Experts of a small language model: 55.8M parameters, a shared expert of 64 neurons.
Below are experts of layer 6 (counted from 0) of a mixture-of-experts language model. Rows are named router (the router's row for the expert), gate (a neuron's input weights, with its number), up (a neuron's input weights, with its number) and show model dimensions 0-255. Each number is 500 + 50 x the weight over its row's rms, rounded and kept within 0 to 999. Numbers have three digits each.
Before each expert's rows: "gets" lists some tokens that make up at least twice as much of what it gets as of all text; "comes after" lists some tokens at least twice as common just before its tokens as in all text. This comes from a sample of Wikipedia text that the model never trained on. Tokens count by the router's weight.

# expert 53
gets: ".", "0", ",", " |", ":", "5"
comes after: " | ", "; ", "3", ") | ", "4", " |  | "
router:506531427524441506594594529411538532501586502630520558486487441537394426464500600438480527538453510526492517485465493565483534430485472445497535467555461518458441591432582519470493544472466544511380511519522500443508502499481533426532481481520463384503516549541463457502467489421476447554566468465526520434477411524458567517521480549529460504535397570443471492669469562487550494505523455486529546509449493536563488517507495528526476548474482549496398527542538409499488510461513463474603556562542473505501486510569552468628429543482592428489500463492492374553454508333472537498508576529533466510452457510465534619450452597466562515569572434548485578476573544610471406488463565528473473508488534538443411440497466474517553485532473514522473560455525553444454503542473476
gate1:471502484489512470499474524531478510460442481526546405487571514454562431575528444512455516442472590500543561392565515476482451429543503499483508524519494570497536516534530531477544432617472367516551446501468401537578490453503494460517600488603444497574529497455541398514506458419520570561602461546543477509463539564598547540513566547494527475435390558448489492616489501478522403481553520551592464423462506468450559542468481474480445540505604588443461523445519475554510464581538451501574433536502542451509479529525470478449568496553530588450478440489439534450475447496541537563445512469581535479518507496539465511482561480576473494538573575553450511492555555446461590522464479358438535560496530498441483617607458560534479414413484463433484505483473509518474504396439468
up1:501420553518517443476486536493568499458479511496448632433526457521431601462528441573565423391346512544468427565487506556524503471514557539489434569497507566504535570462563542495526556489479446517525535434508596486494463493541633601442458481484590497535498472464466487514486464535509495496515461533403427504618468455483437516415566543487557500556483503501584612369459531462423494522539580363495474569477521477553529363506487562472566552478382451537492483564543437543484482457418509626476476508506549461502450424518538501525449474512479503503535559536504530506510421501555478569526481432443464558536583482459483502535553502429556481562493450492520535491393502560481537441477513509549500478534546526538484490446452520495515610565467535539535437432542489451466514557530549
gate2:420539474525464520405544499508415540423485514494537541486608601590548489488555458462401505477494460464493570469512431476459500505502510447524550497477539554569471494484552438455548457475458491501617442453567490458570533437596559484474494621497554468551520542496426564498530479454555576517497513530439563488538429410486535542592464476425483491503534514448474593593580483586482447523585426500553503506414486465493532463482423627459530497491583469439504547493515524516527450528455550433431568507507627487510581405504526483510502534440472555497482455496467561497575406518475465476533476522495574368568516545488549504508429522523435561475454611528554469509442455469576490537519526557552590475352435491499454527510477524488494462519451535550474420443579457444541509598512486
up2:427465437451526539511494548486434605435521502535511600417552516519401488487481503433478481474500455512489523407576508497508506531587483564495480408502520524521428427526560415482617492559450413524490543473488470520510492406466498468545539565417564484631529588397463609552586467487551515488513454554529508468602544482428551493589484498510541475603490545423480583565468529477527499392571456496601481436483501490523449473490424454398556490422606506473510525528586455534498457485555516518532538484568511545498584462436514552486517467575428527594560455554478464556539467462540514516524544525542550466585506480551500500509504500501385578485382537500492465512440455593533472535534532476508560553502417437394519495513420529436520472570489576457498501515496528473500493541411477
gate3:540420602508524490535461472496450520431531513439626468548496440545467499561464500492419587567508494453458568415505468502501388516478454486480494546537611528474554500432486519574494571424473517519507443449467492456491445463464541487478597622478564377468518477498464539505525531444583489467417455468363432562402513624530542475409467546419443509488586574510432558487436408520532424515482482438531477548541508488520458462511454544504467505357515434505500580512477498406465562533530593442538545466542532524445560444525479549480611478596503528575453423445566440594491405475485508561550558539539531483457487536485519507497493492447520499427557504449504535426525546557519468568480472461512512431417476492477475511564519527442530521522512572548482521564526449545505432523444471
up3:546481475479520422521545545457480535530585535580576483360473505489562501523475437479518534486481562537462519475538519517433583451424497420516542429449472423524531501563557546466593350490547462464506497495541568541504593474531447547525446506485437428488510540461564531390525420514406464498512492460621491480494437474353443504560492489474581501515496447506515552458403465543490514531605491544594451501509601449450510539511570559520596492530466530522521509489509509472451461456496388548516438519484387568501506456488495450516525531424541567437409517479506439465610462468421434510468513483387531464537546513516486509513537547454563613552462461572548479539497374553454535402535461482515560519521539487389505534490445463513503480552504558565498546501507411549510531459471465
gate4:493499482469525482465539487556481552533483457536435541407482391472557445493487510492655462466473532435487484462497472493546542516613535526537561498579468463530436495489484493490446517522542445518447509468514415398477579460378539464553562621531548453455467454469490413487588499362545501455495477442491500518568574502537511473425483483517538601504486566431406501557503519465470532495511549502482577406498410554454462527537526484473449439505419582475461598533482448533523421490641546427428495512525572481505477531412518461522398528517554555427464431486474556470475488517455463477429539573545544497484576519528526459494539555480419472571479466430555527451508473501437466454379486499444420415511533488475502390447570559409543433494550453544418461551509527532500474471437500
up4:536450486467453501397466495480502516541395520420542570472457559498571533450505531502485469452489443494492555465572567607479460601464511392507586496443487627503470496382513496492509559523474532489452532489617545460520564492432443514547526617472508566520480564530451508519426498514473433599487525540574488523519477473560516504453548549395499497545558512553521484486539531467566474483512512540508563609485404533537530495550537507421379533441451545535502603418432517424515485505486481448493544585451540539497550462461463418507445472485429527503451451433593595486447463492496486441458505531552547541522481435438600524448492549443500431496561467442610564448449430414496552549446542558529451565499467528560508489566460463427490450485465520463460369563468492531442445483535578
gate5:377517469381594499522431373402498413516520418503476538493507526458543444503431386555532508467499553497536458471431437461539484510541549559525481399466475485510483457515488575483542431509530485446489490609498513451642455497576529486549450508512508487522503488523608480460572409416507501501437480531463547468643533548579476470575519457508501517494524503447458502447469504456429516442443568432470486508552425457490471567385481500459508449491450546521461511585449475508512487435547456472448438482578520505526575539487485490543564501529548482547468434507430463527479558440470524485466546591599513529438496412567540501473471521474342474528416514530451495528518437499560454486469411487436409413394517465422474488474449558495525448442469491453525551530525471502498510448402416
up5:425494443489515579480517475430469538508469539506576435439490556463488474480500471455450441516496476540622492425551535597472553547493438516547475537502552589493542482570481465541482531421430499549497502373509623525519504413492538448485546523571383489492502537451539559515436499503511500590550474541547501513440492367567480416533563449456492360474530571455544476577565489551566477419463473525503534508485490484567518473556573489547505525455612504532516432424474520512521476482418539510478609533440550385436549532495487497557498431466474456468459579498474588434479419502493564573512500518514541477518526530464448549429442487597457501526519551511400509502549544438505450585513524428616465512434518515594444448486451421474495455518415579468399542487541551440466549499562511
gate6:520535478489509492424524523478532544500458514612515480501434550480489373522518557465448561510488517520526486412536329438527517402558501530520443406524430579550448538457484435498572542460476456512531480472569548497542468551444536481485618512492410526583499548473487532488555481503384557449548494474494463460512505491551496459580483465593530374517471487464500435625457598528550441466472440494523572481513465484493410536469507492493446441491538517409490449484579532525436471470471458511577497531476535407446430529405533463519477474527481517539508520559458506498417566493552459414511478480609561541463491440534495490471482512489456410507368529489401514463460592555476517494487465526456506534456451488535458610424470550576562538551502359446466538464503405475445524462466407
up6:586452565458474565514523540535593501503454526560509465510513557465495432497431576511437506554515494582498489486463462470551534428524515465556460479504448568578463593485490591484566522506512450522472478535586542467508473461423464437452495554414444479493464539459561431422516537568474469435503545469586445484456513489570563413590453400551468466539449470415483441593444439469597460528483428606608509510504490493520475558471466469477363368574592580490478381559516495467566515486396521474545481554462496439467495517468532465537397524557549463470514479446445461464452462565568545519501536478612517489442440443534509490513540547470608481446446581459441478475527587515467573412537541562465524496439506491525467527476497457440521531546520462542471563493500455496461581460539402
gate7:493465557511543499495488436442571511573543419497469567527466512494566468461443478444445518423597560564455461585482591514596518450517429455463475428575518477573491565647386557555500464528430500552491493463407436402542474386506574475548467514478469459520515511491457456537452542542602455465519489474475478469518462432467481525545508397545473509568461463472471420451437513520468387500584587500497449437389439572438511548505509462503488473527586459578422446567530618537427452421526465501568520408525571490436530502552494516552492473522478560410488480488483560526545554510552460436458528438505532545516473440477457520537523542544413511564517547442464547469464481445488521511543542582492507473438519461627455521481475542582485474438538419444554514454505535435499439523435483
up7:486400500547594554494513513443519619476431478454496507510509562546537564493389519540431605446492622562481484522549479582542481475560465452492594426464502567502505579465557519575478510435520524557501514438470429475614516465438543406425459553479463483402456497522425470597493533497530470497511519531471529517482487603446552547558507553606496480611562526522496443526511555514518419508501474461559490539484440477545479474546480552485486511470538388530468488564459602489475549501497437411491522536515566402387469442493458547562590534387510476510457519542548546523499481494466437503489597494522504490509470507505476540475523609430391536537468469534446482535452477498610427553644534548565514499460394496500449483559499527503507538502527400488513503442565500439503443537438527
gate8:502469490526490531588514497622485416474513502448475479532514506505626526526475455463525530450541487586479480507534512416467515501597427414543556494477496561460481529459522642542500488510413547464486466481539494509452495538512425411569457426415426517520446487529479563601481478505509569545455480517554493453489423461464428451523574559585550510542529522589558409509482480510562480574586519484553532517642490495533511403591492505505570470582482562482492501461490508554535563515448400523439463499549415529541486456456445476537526402471473497473478453560451537571471472451500449452519499601435515410503483580346479513505531540445513576371535509499464438538467518447512371454526566565533462557534419518559450469498565530466468512532609514474481459532532475520498436430556476
up8:536504524495534507511504458501563366545523470433521504566449571511549588471592445523446553476599556473449536521525504454464446459528425523544496487502477464475532474507539589553530516514508592516496381472504460460476478547388551513503492469420414559534456531520463490544451474514479552647446408551496436425494540430561480582498520462507432530515510498471428469477553479498506523512598607539458534471545484575509570439597588545483576482574566528416492478398499537523487487478425444557554490497482451524549501530505520510531474390509480410528504480495515461483455600402437506436511523550394537574492418518491474488407457509439453485312481552522530499475512556478532421511545553548553547566478496504523479406550444468554449471521564580469594537531572480470481450542489475

# expert 56
gets: "–", "-", " H", " t", " F", " T"
comes after: "\n", "\n\n", " | \"", " \"", "/", "3"
router:426469462522550514558467568544562452478548504565520532490514386486494460461485614535571449567520570585446482513494531470530446456530559516480429523454559534531528531577551552507510463498484495556414444510464466487531465452430509478531469502523502468582480455425522482599546491473585510502482398543424454555451471534504550482452474487553424508458476486441447533540525525500454565510587588441470487389487511461591539573504538484503498459545473579446357487567481452468470497436498479501627518513626440429499536584425520516465472434503576447505451548415464456533447530436450505424529561558387468461526524484468414505484459497444541484552580500510474476487571585506364419517517548506493546480521656477423382504465459415484468490479492505456518593480513470399512474498481499
gate1:547521449422513495430476539648532454511482507506484457552505511483416421491552573537518543591538538543426549538514496463549445501535556464399647480482525525488510452534431467512609458522499374515511440500518491443481489499447551528428517542496525499529422536547575406532446507501574507495435505485518497481495473483529527528467537536512449526408434539494424531448523531563470475461498551532373425485403500464444464540467444494470479432435503508482459591451553448485526487523523531532555442544500474449518614515506452571548454473504438416529500526415463481475523534487545521513488448467557473535573521553491525475514515600517589495627506568482612426483561473535340581419496586466409494498531574446476484577392530468545527428581542470531495482472545529500419509418422500
up1:548544468505477472619461509567493457438506509431582499434558473548430480447464567556521534439481474493441529498507500480642481493462552451468571459466564534546465462477541491531555447486526461467587444537562515514463509473502554611406394499394497485496538518612491465505547496492479456479536493428409450487524495536472515547436488566443461547499506495521458519520550610423422515516515547537504487499398523460521482516452472474447460422461538516500500540519516455497542512534500414510556458475466490411494468523486421513540375527554427424582526458527445476551497473447575573542570580500559474549490422482585501476505506455483557454480446386582499494544534464443516532467447550479493501370540494461485503492412650504474533455497483545546584394468592519665554445420513544
gate2:480478560535539576455501555532520436439470482516431431455531544467461457527407513498510383527418471571456466512449516537459492497538586453423476502589598557455517534551419511497552578558538456528526494526450436452424555412567566547513475494591570497567514404469537453484483529518523441510477462473529448475540472453421511467460514518612475503508420485460520527482563482463463429442546611499509360459493592462516535495463474504506549425443432570507486575475500547496509478484368491584482624476523552383465523502523486508472422461525470491574455520438483506518551511401458563540494407478476503519528486525402511489577506490502549491511420470565597490414498563563463544556537501547462636544464561371468492567602474499512489531474519512517422495507564515448486465443557475
up2:513427531398523413532491542497414493525509518487479425559535498544515495556492463495522467578535548544617486469460351384511461532540565532525496521532489476414453534607471521512419496452493464526506497592541490515361530468488543548593519518482494487462477422443403508594519495445550476521472526454450562480555570503453513470526441528568548467484492492441416523478579580527638495490502464548483523534540439509499563476488507580436476489483518529461505416472464539451567566524459503488518584475555498512433518508489547452564560580515572476480487482474545533456396522540531471524580528511488524380461528617469479474519451461470401405411531519477552456514527504458531536421545501423524496590529474662528492549508511509579486592543496473453541524461473348477421531505447486
gate3:525419531513586514532554513575570533489503524416465574467509459554527525529550496448604471584397479521599513447489546510502531462485471486476537614547521607495526505537483406401510488486483512531455516519562568517492492447387479470495539527527527486546600515607424541548489545453458572442554466556550454507518537483561538507445460514475457539506476638469436502504541550459452458533472533403590484462433546529596510555505503505496552513412462564555486554598466576529439424485432583483473514443528496470377542487525517448371381395518498451618484544542429435488517437497528576472491528519502435556482535530415462396520400514448502487524443535507478554506512517482408579493467495446453515542464452528474464506553438515476418519484528507551477492468440427476473559505422478
up3:467434532508582508527594592562522496481481528451493571461528488481539534502570499499574473606420506579535469434528521463497531524456453514452502557523528561443527508509505416436540471472517522535489559495554510530467511427424477453492520541515557519496532542556401533568465476477430517439564515557488454489547511472517514509492426513421458529572473605501432489479521526435453435547453468407649462482413539475591513560493481480483562483409474583585510564544480507533449453491418527514466482409567480535402513444533574522329435406487567426602475553472493431559501405484484591490473536475451472566489570538479466448514403540502452556505399556532503523539420493538468580468483467495437572556434411535442430492549473550514454495499573518555456475503422414534516514493420468
gate4:466583568574431553513453483509488489496408529441482491545593490530517442584535390449457444536502477538474488501511443509471495507455446491496439541393496607486523395453453443474475433540453386506586539465437503504515490501504489584510538515557537466477518458567530410395509533424575515442460517493508473379512475550501485475503504505642474434442457442522487410457466606484409492463497486497513613446541603494464535468512453486507505590413443547554506543545570544515551480518413415517577608514429524394492390495505512493453418525556466451604568528486403497463459545512499468517551467491493471492532447481499487586545459421544529492526529500488546552503554551562522560510514511428472555556427570454454524471582565489529552560568465540512537432443454458485534489468558562
up4:519536545449509572516505422473525554602511456449434505495486472474516519482475529398457544541527456400445523544487386508549564542507528418560400503495495458498491532544609433541380590447447473550475489466463522530452513550532487617469456493456495467424520498442458519490424491510489620576439507498557559530420415485476495514526544580521545489458503404569510405619497528538445541474493464505510493523521526442428439498465550498485487467526499392443460525450626431553617515553393478506534555507464527504490541454487456557502434505558466537512479452537482604410484489503499481513512450498570495497482499496450530536532522524628489492526536494503439490505485376518547606442445546546453512418520550432542472564475551476482437552509621451505546525487501573621577441545509562
gate5:527482459518501495436425462503412491467496464510498454419560537452425587600422485498522514494646583542499559484557453479479453569406398510489557504524563491504424513502559401527507540476465550511603481523575521489514584493444493495500495521495448518528478468516451529550500540527423567550525471542536469544503459481531537432471419614492479491534437561341518562455440564422542605543519524422540459570401496521476554426499442598469504528465474514520524499513529572486502472516449518525490539518395604526445531465533548570490450427643518496452526460558530540507471515549613427508510468466523511610508492540491520492515529495604494451538513417532558492501536574404531465529519452450468564555494552565536478449563436522435552518528547447457475413519432431476443580448474548
up5:514533471457464504491553431444553533602562432582629488525495508475555492456573461440514569467469522489540596400418500399490587417578434514539539534498480545457400503544467596483547429600475497499454378500450460573468450516524596444463523521555526482533493535556485475479599485443489489450543521507469505571450492554494470482402469448476490476395589504496491477544482402491443561482529392520458503510585472555538525535517566540560390523499514425432517506545479550504549492491555553446537505399484459431518517554455488505587536502451535547542394516490489490525514506511506495523513577432532464465447588511473484431446517568373509511477461541476408570533450548471557358474508535492550495465541470486469510494437414448407447492436460513549429484467437483481492479591517475
gate6:557485417489415530497478509480528402614464529498529543445443436469504439459440621478451579511622538529442417511438493523550528431407553581572608601497469515500481564567508578427401382477583482501485493432508497587510484420520492425478437492525493498463561470543484407549425451479473547556532446509458481500412466492445435417462503483485461470457507511464438554527445448538511434492530523505470559525579558488522453471485486584434425530548469562519516470536414520472574507537453519520521459572459531531560535542518442458462488540518575447440446482454499577613495459518419572562582543463431471435477462535527515456457483451465529584504490579522482491565480509477447453444504525514489578559444584539476479373536494407532405481515447514479489552442531545451438450479487521
up6:464546538478510523560576512442451590444500491570453517543533505520484517552534447469506431546507466510461573527531568529440477596548487448450436444467520483445443536449455443497521567532434489483577455502491456452498492600515507551554541481541540433494442425474488468415508522492497536521526514523621517504543497439490574577539518414482521515479392597473656465528548451443441413557451476565551426471486454509496550538562496392543491580460479469507498532527543567568394554483466582421481584446473515565486490483512502492421501471474406550542486460579416488444538552441545449493421482456570522572508487468422507544541467587507519453491581365412504466461537554452436552550543477567449407519479461492503510541506424524461510546578505565434513541576457431524464570532622460
gate7:488371546565462524427561502540572553441530431559483395448551555394467553523426521591486463495428564516546446414505532431546439519485472536438469512654486534459540569547457563513544481522563458483509499561502443460492549561508499473542511526554551480505530511498514436494480404507455458441579450551491462509499512481442415402513424447529497571513464520412472513486569506543566485560553473464555439476324468473458508546485443544501490396496522566451532509458458593586460474596439511526498532508534487450426503534448468483521549476534545598470487523457534533522538491516488457556574473525472549484463531526450450453522463486468490514533387515638517419458420507486538421516575462563494482644464417494556501537493443493501528445483442445488440466497492442438409497415504522
up7:504446508537556497520539499490498547385529406550480498470544473496504453563400502590536494545433552491551496432473492438503461470518457562500388461559524556479487510523427532506465524508590502522540465593448492410397560526519562434579470480540539478519510575496486504502467543470499529436503457514470453450501524461451542492464485482520523509512455567435466385543539546594562420514576532440472490457497453508492539518434509634516494447480514574440507465460434634477478524560421544474506538584521482447487509563488522468556564462566475531537490540465542485558532537435496458471556525486518618444431502551487449481490423470400439611478401537578390467469391502507609397621508570531527446589454490499529494606520428485553532484451413459515500479486496468437475515457590422
gate8:477477487550421483419514560574515519561504507518422464448494529447487457475439517534456514488448489523448482431607515434524410510510571504389529468457603544512522473595385353514550500472517486529499454458482433446496506439413582527479486476480530483538485519455425521433544632516510449474531489564412487537492445444451474454529469482580508579507492450567550410488468539478413468482508514439507528465437509440528488514491499493557526419466424578515506468504537491419468483647499568563520549531505529448515447548513589558411487400577504506486555509449549534589556516505434498515483420513541497471425583517439426544570449377446532457597428515500577555490579507569483539516523570574485537448514496438481487431511484554513444472549490438546498485430449530454423428443573544
up8:458469565453544530519544477569530517434513516463481364591442485531503582503465492476536432469499477511476415459524483532558478554527423437564416513437535560511452438500526497447538536408582513454438551395538527529554595517539473408475496439504567438453424443532447473489420495623443437486580481450518555564428451462525493443517584537486548495472561457572502564525463449430408501511481490483593575546421530491508531554505418490484420415510568541557503546520555467518530496445516487433493480480502489509498460525441428489473493610492469613508476552547536483426525384556574525453503434387507439493480512460492458501516554397487520416437513459436510424506439461448597552488496543520495491566506543455443495520585592553440512458508451543493460485538572483596528504424488597

# expert 21
gets: "\n", "-", " (", "|", " \"", "- "
comes after: "\n", " |", ")", " |  |", "\n\n", "=="
router:417514539464531521615548471475587460559488495526503535458535427497468447534466483610482457495468459550390442559456596488487508392417484498514446499509424522489495527434450549500542447475476449545514516458534478503538483479516548482503397489490462397568480436451516504493485572414549450552436366551420489485521436461489498539482537517552460527442515468504557517592485432514515465540540484468506548413539469454561533540542437465475496526555515454462413497601530503550412575475475535452569523517579467524532486504490487485500453506440549473558475500464513494524506537392402543426596501438505495527569452504383441506426447452376581504538487552526508506450580546550487458567483531558524474452451638484397430400490470415552448517539422518380479475455476458452487534428465412
gate1:547587457414530506441540538479496586520462391481533490485468495451495497508503488539545509460520457469472349499540469566547472452529349440455496408443465452571493535446467463360454507486538524491497572418546423539563487434620507432519561472439582537443480481521451500507471516426557444527564518472537485463411420566474514403516436452459499519450515462500535593511449488487547511509536502458499534503544489564477524508548457446511400506419476461467488448441483433535525477454479437587507543459499572477494495443600454527464473476526496466517498510451530541506435525458503501440392514490482500531478587461494554476512521505582518490453521502536527462576513548495401467587547341518493399467526459419611504523501473463396534478505496527512370469392454501500488568474631521
up1:541538492530456480463536472481475539536528522473546495509504470439496438456567537440491419611523644481562525455454559461481446575454504526479457640461501459451519558474491500523553594483513579465463409553447558566381586450422462511451477609456539500417532475480553456414595533556405560513448530477417461558454437465428470546577473452543556403470564520542502495496573492513488512557444413532468568544508478426569491496489476543501463536520390454500502479453404445450529541491455501521582478413549414540514408573454542504497626498558459456646594424494491442427508534528497534521530503467536509452518455536526541543494555473446550458544566477482442505515518507510399496550522445461519484476499530492412538462485524485467513489485506572536486476422556484520527472457379544
gate2:479466559469524379521518603478482500551500471572566501453436394474513506592425495554449549488497459505423449427459572494478365437482528524531495446415500509534568468512516473536492521473487506497431574554559528507531546460582483492463551485516482459581542574552571501533424509457541516497453299442490522454508479466482461575480518518526543547539560454483617466464509488508454527603471447481505475489500484485533497538492518586502608556502446451419434440494559417529491516502435568540517437488512529508463550499516430420536512490495452549482479427559477520535551493484482493535526575476497365625531543535476585491437476459486532478511513570536550593466509543566490491480435440539576469467523570410435487408458414384521562550490517495547491468509417466396375538483484514
up2:487550469504503537566448492486519527455532490439419518537561498518470444411550531515556452495519537497556602513515386464540627483491521506493519473563517425483445501486543555460531496560537486482528433468503473558452493577455523503432498484515561523404498469433437501529599472574467505483459609569551466540543433567477561457563497527485487476500442535497387552534446486471494465428539581551517512489427521476409470512497468516527453380495485529584503599510456534467518490541548412502458593488465420501483470504490604612440501531538574451567504507492479421487434461514519501468506434462526641369447450502562463428546567553533513565482404435508447403530516443507518525499568522469448579539473483578556482564493586607497468437524473523476471539491561580604639542473503470
gate3:476453571443470433485473453383519579411422511481472510545511475527489556446553494490505551484608448420505477507523486536523433535428606525516476473519442520491463376479480491510513480483438544449430484463455497446415488480528536563448501480493411464461466502564439485427518506539559447575489529475519550513442448484438478463413552487492580412494534493454527423508514464540540471539526463494566592477436516542368535434442624434470494507497495439473465509442552551569551576548357471417511488455460482560443523612551444457496555427477525603528467494525444521571546538422505478431429406395452444520453533398451507386494564464574450493431483557440433483451491528402488544504505471509419493502500477542452499443509438511574506397570485496473500463462528523480479473512560560
up3:502501444388488393485491479491541446518583529453525528614418470469472507486491487585517506447331465561455487447504453579469533490538560548504381523435540502538526534408513467536539570561566508546598500456498492537473487504457458492476492548553544490570455434492494434529437413535596466484464447533489491500439439574494544533538546471380482494530531466506490601486424459409467448532566469473516582490565582461545440418580495530533420504420466412487488594449464464502493548439431564576517467513486414417473519496466542484459471379424445520510508548448499520521494418445561523429516502485487455497605492480455539476445584536528504495542464462550478485494413431543464454495528493476507528434537540478375474526418500422539569495509470622496432563523471462552489454568480509
gate4:565556510430539455423492501512449480541478448405427583495448530492413595484427466447489450573550507526544512528641480465451475594523494530482509574493460473417437455582469484442550415546415484473513445514520426575472457418559461483467486518501507491600439512558495548574561463469499551597490486485480389491517452528487457477476541555507515496516517475472495482457528541584516521558576532503532488577434509428429395535529501472471527506501482588524464460486518581556474522559424468515554543483434523415469526546442439593488498505472479468585523509491464495644492538505511524475513372464441499504555514584435490536535568441526398458505488574530568479386520437577520546541543551535518438428455448474491471436503496524499419539588589481410413488490403547430489486507422567
up4:564512472541546498475478542490506435509431437492530503434450494559481527514440550507472500406372519465579485518504565505485570487465439588505527619541482549573496582394455523506522500534535574501415481514418531511546536500512528546479505445487548502474564529565518412518457484467519446526526516443396420480445527514505429597404514534491475462546495490523490541456463523516523523433435648422398465482530468555506533502496488439613473529505551487561545436590500489467439506443517564437508561538531458423561479586461545426596509638501546498486443521479482525465494495488503461511469513516412557479596401487499502591546526438528493400542559530507344484460505469537503436552496419497456524579560484488516470555413567521541547383489459383513479479582509475536520483535521575
gate5:568450569551496472490510486593542475519506565402498420475517557511402571507423555393480379578493448478501465496498423494478528522515491486538505506551482528502496499464595414559465495416485547421559553495516452582545470445576496476460488431533445463504512532566482556462517452499450613543534464459421452516556452429633572461399417547533532438499455512528465590524646472582465502500489552450541476626512542503478463471480512533491560524481521561442479489521544547462520506555493458435536572519549458432509433501525541518569481423513512580547548524528492520546511451556495517522436429572484431537505495521445514562485613395516499457510469504528499478544581450537580626511469480560464492499474463606468494521567427440443505443491519582605426483469520495450449444567483578
up5:486530420455493529516515567429458523510482523533553535539473578444573481410523460491588504480411417505489482552531523491556546492493439483473536524530477503509500445545394522469540487508494468469557513450475603480464514461499531519498502563497572505462525623525603403476491563477564489334559552578561442544420556477512507436547613417488478517452478505422532479575511587432455497444549495521439455536550490496487400573436431486527499430473554481488479576474542425432526445553451474491452520529457598469408528440509542603509620518463486551467558499477610555502588569464479529528507537417501531526545593501496441510490479613473498511539517498466406405492402479594473456518498509473559501493516464435501505583518466464494494451479465507491493456437565578477582497447522362
gate6:641476514530585519444518486434463506551555412458556501499444507505443444515509499496590486532477481402421466490550461607529478406520560571499463444549485461565577465454453494508536482543441493469445550575384512442515533555564494553461503409396494578572446485457440505564504548474559505509524500479496377394596468516419445503405522531506525470514588462483541509515490497520520574482513559517527555553526528431438349487481477525498493516561517500477461482542517410517550486450411482589534544459418451514502547489534461545464508422448488496555449463522498508523391484398546458486448495490524464497562378425436523443515529464480505524562458586460509477441521464543489563532468407482442550423408513488586502478461424558522454523482505580489445532515514470524545650531458529
up6:486431455476496477450590504507458570516506607574532498418540478476496466534598476477523538469545452459455465530547538498527541565529561536555464516445522488558419455502595530573539550510520520535511611445470544471558501553514533524459536503435495447449509516421527525537486506445553458509490506449492417509494525488629444513559502575514436486544457512513613462473533423548534541487460497443595538468431500555493504536566474473578404504437519505513523494480476528432446425438534545530404487496411533561482478470506591530434551509561494473514564591531584609532483426533512458397439471476542457572546428504548518521451447472539467444404489578445521556478422515500498592641518497488488541520583480371496517479523548476540435527630536552591500571537517397533596570552455536
gate7:453472563469506483503596570426514627510360479522603438578402435515440464414498574489445561510559441518494517472445479446542495437496519468513490524573471495485441454479555457490379486489484442522546504569520468446533539447528522566558496461541470523413595491527480490560566471459570461524471523475556508513461474497437475460524509466520461573439489435543389420455472479396509552470491532496498505453431504510552444502482504616485526363506501434546508542533420591467470480468555398633458495418488505535606484461555542374450548576505536479372420484579442534432556467468469525518535571463467511440413552444479526503475437508445556573497508440537491515530500496534542446365463472536489523479539513489503499481535512500486534511448491473534573417504480438470559479464489442
up7:476502492474511517524493506401469502554533524511503407527531497494467427552521554461534573443431551470569572468521479505460492514456483516457432371480529465503486524515484489370640530473493433433512481453456481418473505514549536474502614568443589498520438590426481489463524517470500545389515504470412504567538513527471519506537456433483549474523529430386503598551488523575391517550597456472475506459466519514466464460509513417559508507427491461463475510452491448529428462562452507540567479509484428346404513561512497535539524525576465540564550574517520471427610584568525509537457475520573475521593534440630582446450550537522556531573476478520534526439535543504488513438505483419477521463592550487484492448497432449478437591512419544571412513552565465584516531526500499
gate8:483429433528461478471496466564539482480591566551553479573502474498477571503533509538529455550472519533521406517492543473434454493464456587568459570374463523420570489514514453545472554535516628416452490444518595508558462594518420524531506522569554430485494505463545499540469455476534537470526459514458421511540520432514508514542493574459436561532459557544508475484492507499436460559520484430415522531463556435505409488511459663361403503503505547530477480475517488550448547548431496562519590558487477463487411463419430527429466477444523439496550545416462579583513508522482492553543555511509543510495594512443509406488513497483537438565395493573582550469463569507452471480495501445576501512463564463480482405506445399555498448545459453442474572424394430499408447521526526
up8:555512585485544499523549500412453523525338450448493484403502518507554437548421494509450523488540469446515553459581452578557509444586476434435542484567544496500420517492487522493498545493451448534518483526496409517471543398495516454480474490423484595529479489519453499506465518534446483502523505484505549460473502536535462515406489463526521479450584483439470547512495483466573538456488506548551496474522471557520565483474561333619585584503582417490480523542471496483549487448518530455481406537507585538518619476584491500504540498498426566487389492633521412450484502466537503525452461476441449499516363499540510589507475516499469566441581499441441428589543450534545572522398472541455507495489458544500519592504556554474435538469586542529464431587611516514560543428462441